Experts of a small language model: width 160, 9701 steps.
Below are experts of layer 9 (counted from 0) of a mixture-of-experts language model. Rows are named router (the router's row for the expert), gate (a neuron's input weights, with its number), up (a neuron's input weights, with its number) and show model dimensions 0-159. Each number is 200 + 30 x the weight over its row's rms, rounded and kept within 0 to 999.
After each expert's rows: a language model's description of what the expert responds to. This comes from a sample of Wikipedia text that the model never trained on.

# expert 19
router,205,231,188,219,192,186,230,228,234,157,236,237,203,188,252,190,262,210,216,212,220,269,174,220,169,198,206,222,211,205,181,219,158,204,140,198,195,251,232,254,241,266,218,215,193,196,158,201,197,237,230,146,203,211,222,198,207,189,182,226,198,247,206,224,223,188,226,248,220,213,186,205,191,144,147,211,209,177,175,197,232,231,263,266,192,172,201,236,182,176,219,184,193,204,194,195,238,190,194,216,156,255,174,258,144,151,168,201,191,225,245,176,193,189,202,143,244,242,141,202,249,208,215,173,167,178,182,180,164,139,208,153,232,225,185,179,203,187,172,171,255,180,203,221,168,212,234,157,164,198,194,240,231,192,225,175,216,175,187,179
gate0,240,219,169,176,183,228,182,181,216,178,231,180,200,197,233,181,219,182,231,177,174,226,188,218,151,169,205,165,222,201,180,212,173,169,193,221,176,153,229,216,165,235,246,204,168,206,168,247,194,195,187,188,207,244,240,202,179,198,169,217,119,220,216,261,244,203,250,179,256,201,228,231,197,204,128,189,197,201,152,229,216,208,210,216,199,254,203,157,147,202,156,248,186,293,196,202,185,179,179,181,199,293,190,179,174,190,161,222,151,181,175,177,209,256,168,163,237,194,210,189,176,202,210,222,198,162,161,209,199,176,226,219,199,215,180,205,171,202,206,198,269,188,238,224,179,237,231,135,228,186,159,243,160,197,240,193,168,205,206,216
up0,256,180,202,224,221,209,221,182,171,203,228,208,188,192,219,192,230,210,217,216,205,200,177,227,123,218,189,196,301,207,200,186,148,207,200,251,223,161,244,198,188,203,215,169,211,183,122,210,187,219,215,225,195,245,216,232,207,204,182,250,177,270,203,210,197,193,215,188,191,170,142,198,238,219,189,170,233,186,196,205,212,221,249,168,206,186,198,168,274,166,235,215,204,202,201,172,190,185,162,205,191,186,223,148,232,209,135,204,213,215,206,166,236,246,262,256,232,246,240,239,196,235,186,170,180,209,221,230,152,152,191,185,212,174,258,190,173,248,192,192,234,220,201,205,186,228,179,185,192,220,170,254,245,188,270,218,216,237,171,188
G and v pieces. Word pieces containing g, v, or qu, mid-word or word-initial, such as -ag- in Anchorage, Reg(ion), mov, prov.

# expert 11
router,173,152,232,206,215,203,241,195,169,178,230,186,213,199,149,239,234,165,213,201,236,219,155,164,189,145,213,233,205,200,161,213,209,176,147,176,180,185,185,226,182,184,174,189,225,224,159,153,150,237,258,161,170,211,236,181,190,193,177,229,229,189,228,212,229,170,236,227,198,204,187,173,250,159,179,213,149,184,201,191,227,214,231,231,222,181,212,172,163,220,204,193,190,164,197,210,222,193,229,271,164,192,237,225,188,186,126,225,203,213,217,209,191,220,159,166,205,230,181,248,284,148,222,149,166,171,198,220,190,149,172,172,208,173,229,173,210,261,219,150,173,171,198,243,196,231,198,136,208,204,227,199,228,221,268,169,242,202,180,187
gate1,203,225,257,183,156,188,237,238,205,236,214,226,221,238,206,216,211,182,240,197,212,201,204,187,221,165,232,180,211,204,207,205,196,145,163,193,223,190,253,160,170,231,258,207,188,236,191,187,176,199,220,143,190,218,157,175,175,214,201,160,179,170,177,215,211,136,212,217,249,242,160,166,184,209,252,187,181,207,199,189,240,212,245,181,204,212,206,189,135,192,226,185,187,189,195,179,222,293,206,206,203,112,227,141,224,227,157,248,209,171,188,236,230,219,178,219,219,256,177,151,151,186,208,236,213,175,209,198,169,156,172,218,226,163,190,184,177,167,208,129,181,182,226,205,175,220,208,121,208,227,186,169,175,224,204,199,154,159,206,199
up1,174,216,208,157,195,164,199,210,208,118,259,215,224,185,214,184,157,173,286,188,188,180,184,226,214,214,198,145,203,224,256,170,159,182,110,181,263,176,127,168,199,194,206,235,240,209,192,244,163,198,181,253,175,178,221,180,155,196,201,218,175,275,191,247,238,217,168,194,196,166,175,253,217,208,203,181,191,185,213,191,169,156,253,234,206,171,212,226,185,208,221,147,220,184,187,211,173,187,244,224,216,172,237,240,219,247,218,211,175,192,246,207,223,197,193,243,151,185,194,177,176,224,175,210,173,166,201,187,185,174,174,155,172,200,234,145,179,174,186,213,203,172,185,200,192,189,179,197,238,168,166,171,189,198,193,221,252,209,225,187
Personal name pieces. Pieces of personal and place names, such as first names John, William, David and endings -son, -ford, -ington, -ad, -ik.

# expert 9
router,192,187,199,175,208,250,240,185,194,159,187,207,190,213,249,259,224,168,240,229,189,271,168,202,158,148,189,196,224,245,269,222,203,194,173,173,205,211,213,251,201,221,193,216,205,216,233,192,192,200,204,141,154,181,231,210,127,187,160,177,223,253,188,236,216,212,255,180,216,216,167,244,249,173,183,208,188,142,207,176,220,199,161,219,208,149,200,159,248,223,191,179,204,214,157,236,193,214,182,205,198,187,242,240,161,151,195,169,156,196,266,230,174,204,186,190,199,222,183,179,252,139,203,196,212,203,205,167,171,191,243,217,192,257,214,180,234,207,208,213,170,208,185,201,161,215,215,179,185,202,192,195,262,223,169,156,280,222,223,178
gate0,193,176,151,170,223,220,170,122,169,155,227,182,222,201,200,195,221,181,136,221,167,216,174,197,216,196,158,187,281,230,225,152,267,190,184,162,223,228,204,140,194,224,208,200,219,184,221,201,189,201,208,187,205,190,234,207,156,234,176,224,196,166,261,203,187,211,218,193,154,177,199,245,248,220,199,179,184,212,243,199,111,150,164,214,184,223,160,155,182,216,189,164,207,242,198,186,216,173,206,219,201,188,259,232,187,211,161,200,214,210,231,220,227,172,202,185,243,207,223,216,188,157,209,206,161,188,248,193,174,207,178,184,192,222,198,213,240,197,168,207,247,220,259,182,201,195,220,239,258,241,134,186,196,260,193,159,228,167,208,146
up0,225,211,259,216,186,123,210,175,191,187,153,166,182,200,185,169,206,204,238,233,171,200,212,102,220,176,149,181,214,197,237,194,210,195,139,226,202,169,158,168,205,197,198,231,220,209,190,225,188,202,178,170,191,158,220,211,181,189,209,264,173,210,168,219,207,161,173,173,188,212,238,180,136,216,163,213,237,148,187,189,241,215,182,198,160,193,217,209,195,207,190,196,261,144,193,221,160,212,247,234,153,185,221,207,170,227,193,168,277,212,191,226,192,184,249,193,168,199,149,201,157,189,195,173,257,208,184,162,185,244,164,210,181,174,172,154,206,208,226,141,213,205,162,247,240,188,141,232,213,218,228,256,199,200,232,212,180,223,188,189
Word-opening fragments, infobox labels. Early pieces of words in names and infobox or table field labels, such as Ty in Type, Pl in Place, ro, O, Bob.

# expert 23
router,208,186,244,166,232,226,246,203,228,179,244,206,208,207,187,208,158,184,163,190,181,226,159,174,220,172,235,216,205,222,181,204,167,161,180,178,224,179,178,205,158,190,211,210,194,267,237,182,160,247,243,195,167,152,281,164,206,168,158,159,191,228,223,242,257,167,203,188,242,165,202,226,222,236,174,239,195,161,184,174,245,203,199,219,216,186,257,171,230,143,260,206,216,182,189,201,174,213,197,222,178,212,229,191,167,170,166,205,214,214,286,159,160,154,154,183,209,210,225,218,229,149,198,176,131,156,171,174,190,205,218,240,220,200,234,140,195,242,209,162,176,185,220,179,189,204,169,157,165,166,201,197,215,197,221,176,209,216,227,210
gate0,246,219,227,201,244,205,174,216,233,188,201,174,157,212,201,168,208,210,172,202,174,176,176,182,193,192,266,188,182,170,201,205,214,168,252,240,210,213,212,216,175,190,242,196,187,220,219,194,184,177,219,174,153,180,240,176,204,211,227,215,183,145,195,207,229,198,181,169,195,244,174,249,215,230,207,225,177,185,234,224,241,120,179,154,174,195,204,171,214,167,163,249,241,159,210,195,187,179,153,200,206,239,227,195,174,162,196,236,228,158,218,179,209,201,203,211,200,212,191,185,232,191,240,167,176,203,272,176,208,203,199,227,112,257,237,170,157,236,239,184,172,207,245,218,234,240,287,196,205,143,207,167,283,201,179,201,137,191,205,208
up0,138,190,109,193,162,215,207,232,240,167,155,142,199,189,191,215,216,163,212,218,245,186,202,246,197,222,208,197,197,197,266,153,202,229,224,203,206,228,182,180,244,191,189,264,150,189,212,193,214,181,191,232,240,164,230,191,151,213,193,242,197,196,289,194,238,183,180,215,224,219,171,248,198,226,194,171,163,170,139,163,247,203,204,188,196,245,224,188,211,220,237,168,213,170,201,205,215,261,219,213,170,142,149,220,183,229,235,201,217,258,200,168,201,184,210,240,219,227,154,207,203,236,208,170,168,168,265,267,193,180,191,236,183,169,222,187,196,193,209,173,225,189,169,186,238,211,204,185,210,237,210,195,199,236,213,255,230,199,178,213
Adjective and suffix endings. Mid-word suffixes of Latin-derived and technical words such as -ical, -ic, -ra, -ian, -ary, plus American, northern, southern, major.

# expert 1
router,197,189,209,224,213,221,265,187,239,162,226,189,181,206,295,255,191,176,187,190,172,169,185,150,179,210,250,222,192,206,185,190,158,142,188,184,232,188,188,210,241,216,173,238,194,249,193,193,176,222,229,211,163,173,270,197,191,190,179,184,216,231,227,193,217,209,263,203,204,202,192,233,266,168,131,209,182,221,175,216,166,194,198,226,179,187,190,163,190,191,221,175,167,200,168,226,178,181,212,258,224,245,247,270,174,154,186,205,194,255,254,162,208,129,174,174,187,239,153,164,230,184,245,168,165,180,136,178,150,217,201,192,246,181,227,219,211,200,189,207,177,228,200,194,145,240,198,184,227,211,204,206,206,192,209,195,211,229,219,219
gate2,196,160,241,220,199,201,211,191,184,251,172,187,130,189,251,253,165,175,187,184,240,210,203,206,179,266,250,173,239,196,214,220,201,194,186,226,198,211,208,186,199,183,198,244,194,195,241,209,203,194,207,213,179,216,256,184,183,203,212,163,214,171,197,208,199,226,249,235,210,170,223,208,250,121,209,175,264,193,167,162,235,205,178,175,196,223,135,169,265,207,203,202,151,195,201,262,196,171,204,215,171,181,253,214,140,155,200,143,156,249,217,145,234,149,195,180,194,229,204,195,218,160,211,161,188,205,205,271,178,217,171,199,242,196,220,214,169,207,173,189,256,180,201,202,196,217,213,128,176,242,181,214,224,144,201,196,188,194,196,178
up2,210,201,218,207,263,184,187,176,162,185,193,229,175,155,212,269,190,199,226,203,159,231,211,207,236,146,242,233,190,242,196,207,183,180,221,193,239,205,204,212,183,307,209,169,220,236,164,251,253,215,149,195,237,146,229,181,194,168,159,250,255,220,221,192,281,226,152,209,191,190,234,192,213,189,225,183,221,185,170,182,208,210,151,193,195,144,185,223,236,224,173,201,157,201,191,189,190,222,194,197,219,200,219,197,229,183,181,239,204,272,155,174,217,160,239,199,188,209,195,190,164,198,214,184,201,177,163,200,229,223,159,201,172,173,194,222,194,207,197,270,158,168,205,211,223,196,197,189,225,256,203,232,213,255,210,198,157,151,152,232
List dashes, name openers. Line-initial dashes in infobox-style lists (Born, Height, Position) and name-initial pieces like Le, New, De, Te.

# expert 28
router,172,191,258,148,207,221,230,200,201,169,186,213,227,200,224,238,231,239,196,242,250,218,222,239,156,191,270,216,219,211,125,185,191,212,180,193,207,209,215,182,147,173,193,208,220,225,202,201,206,225,194,201,147,140,231,232,194,211,220,184,284,218,186,213,223,165,184,196,219,194,153,228,221,194,201,213,134,177,148,246,233,205,225,200,247,146,186,209,150,156,243,231,194,204,167,192,196,195,221,230,149,196,199,250,139,198,181,194,186,228,215,169,235,187,189,155,134,198,211,240,248,202,252,182,174,179,157,203,159,176,190,195,230,222,231,172,188,204,179,133,146,170,197,173,152,205,196,185,219,220,194,233,224,215,217,233,216,187,182,215
gate0,182,228,232,155,265,208,269,206,218,226,202,155,224,188,240,199,233,214,186,186,224,243,206,181,217,168,214,187,240,151,171,191,203,205,181,199,182,196,241,159,202,244,224,215,213,190,220,189,232,174,195,231,140,148,233,166,233,190,201,137,233,242,224,214,185,234,149,200,193,225,191,191,214,173,185,202,155,191,186,210,219,219,180,138,195,186,126,213,204,179,226,200,148,189,199,243,182,187,215,190,178,239,191,187,184,182,180,204,152,230,243,163,262,151,132,248,195,176,246,188,199,220,194,232,144,132,180,201,216,200,193,177,188,224,198,189,269,199,216,186,146,222,191,244,203,205,184,203,235,231,225,210,235,141,248,246,183,199,179,197
up0,163,180,206,182,182,205,191,185,234,221,133,264,142,233,180,220,194,195,238,200,162,173,192,246,177,259,191,247,168,229,172,221,166,166,230,251,226,214,126,227,170,152,147,209,225,216,168,230,147,178,228,203,265,203,203,236,187,223,194,231,147,194,229,234,237,182,191,193,218,196,202,164,155,212,178,181,206,176,232,175,171,177,219,209,209,176,244,232,201,206,177,182,229,189,234,136,212,187,208,193,181,209,184,178,212,193,220,201,241,202,224,155,189,236,262,194,221,234,216,130,199,191,138,164,176,242,202,200,188,171,202,181,230,222,245,201,192,228,230,171,238,182,211,202,209,214,208,170,213,281,189,190,174,231,235,236,181,241,167,218
L and N starts. Word-initial l, L, n, N and consonant clusters like fl, sh, bl, as in light, largest, Length, Now.

# expert 18
router,163,178,171,159,189,270,193,198,228,146,201,184,178,172,181,237,206,164,188,179,179,183,195,194,209,154,205,217,225,248,202,238,196,171,119,167,162,220,189,228,183,230,212,230,213,216,206,189,227,208,243,210,162,175,231,180,171,154,194,223,210,235,192,227,279,154,195,231,205,193,181,232,226,207,181,250,191,168,161,224,249,206,211,209,201,205,208,177,185,194,199,185,185,194,135,203,148,146,220,234,207,195,206,180,211,172,193,176,187,180,231,212,200,166,173,210,214,203,186,154,241,134,219,163,171,168,178,208,176,188,214,225,228,224,204,132,207,230,181,151,201,233,213,190,142,241,281,165,197,153,207,169,261,266,241,195,190,218,158,181
gate1,215,221,149,206,232,178,158,249,212,189,214,153,151,255,231,218,205,217,182,249,200,186,208,159,167,150,185,219,226,220,164,198,194,160,198,192,120,244,181,223,141,169,203,203,246,226,237,219,210,187,183,225,210,184,170,185,186,168,170,211,185,208,220,185,220,223,219,169,236,196,216,183,207,232,218,258,216,193,161,136,220,138,233,210,153,148,191,202,190,189,196,218,207,268,166,226,195,174,186,215,272,171,248,161,165,216,208,241,185,232,248,205,219,200,189,164,176,221,285,178,216,244,188,162,202,230,229,186,161,160,188,210,164,276,220,194,199,199,195,210,188,192,200,241,202,188,197,184,172,177,188,160,245,234,216,206,232,167,194,191
up1,150,157,197,275,204,243,173,203,226,206,228,197,129,195,204,156,176,245,161,225,241,177,328,239,229,156,169,201,205,196,235,230,182,180,227,227,192,200,185,210,210,160,216,248,194,237,182,186,254,136,204,212,208,190,171,177,178,193,210,229,167,215,179,173,202,214,199,202,195,197,195,182,245,156,263,225,219,182,199,156,199,222,231,235,240,147,196,232,199,186,229,233,176,174,182,243,185,199,165,190,185,176,250,230,192,207,162,260,225,160,190,184,216,202,187,198,257,203,258,158,239,206,235,187,194,187,202,192,229,236,165,158,242,224,161,210,210,197,216,180,164,248,183,191,244,200,193,192,189,222,173,196,196,223,199,194,187,188,179,236
Topic nouns and noun suffixes. Nouns and noun endings naming activities or subjects, such as season, film, album, tournament, competition, history, movement.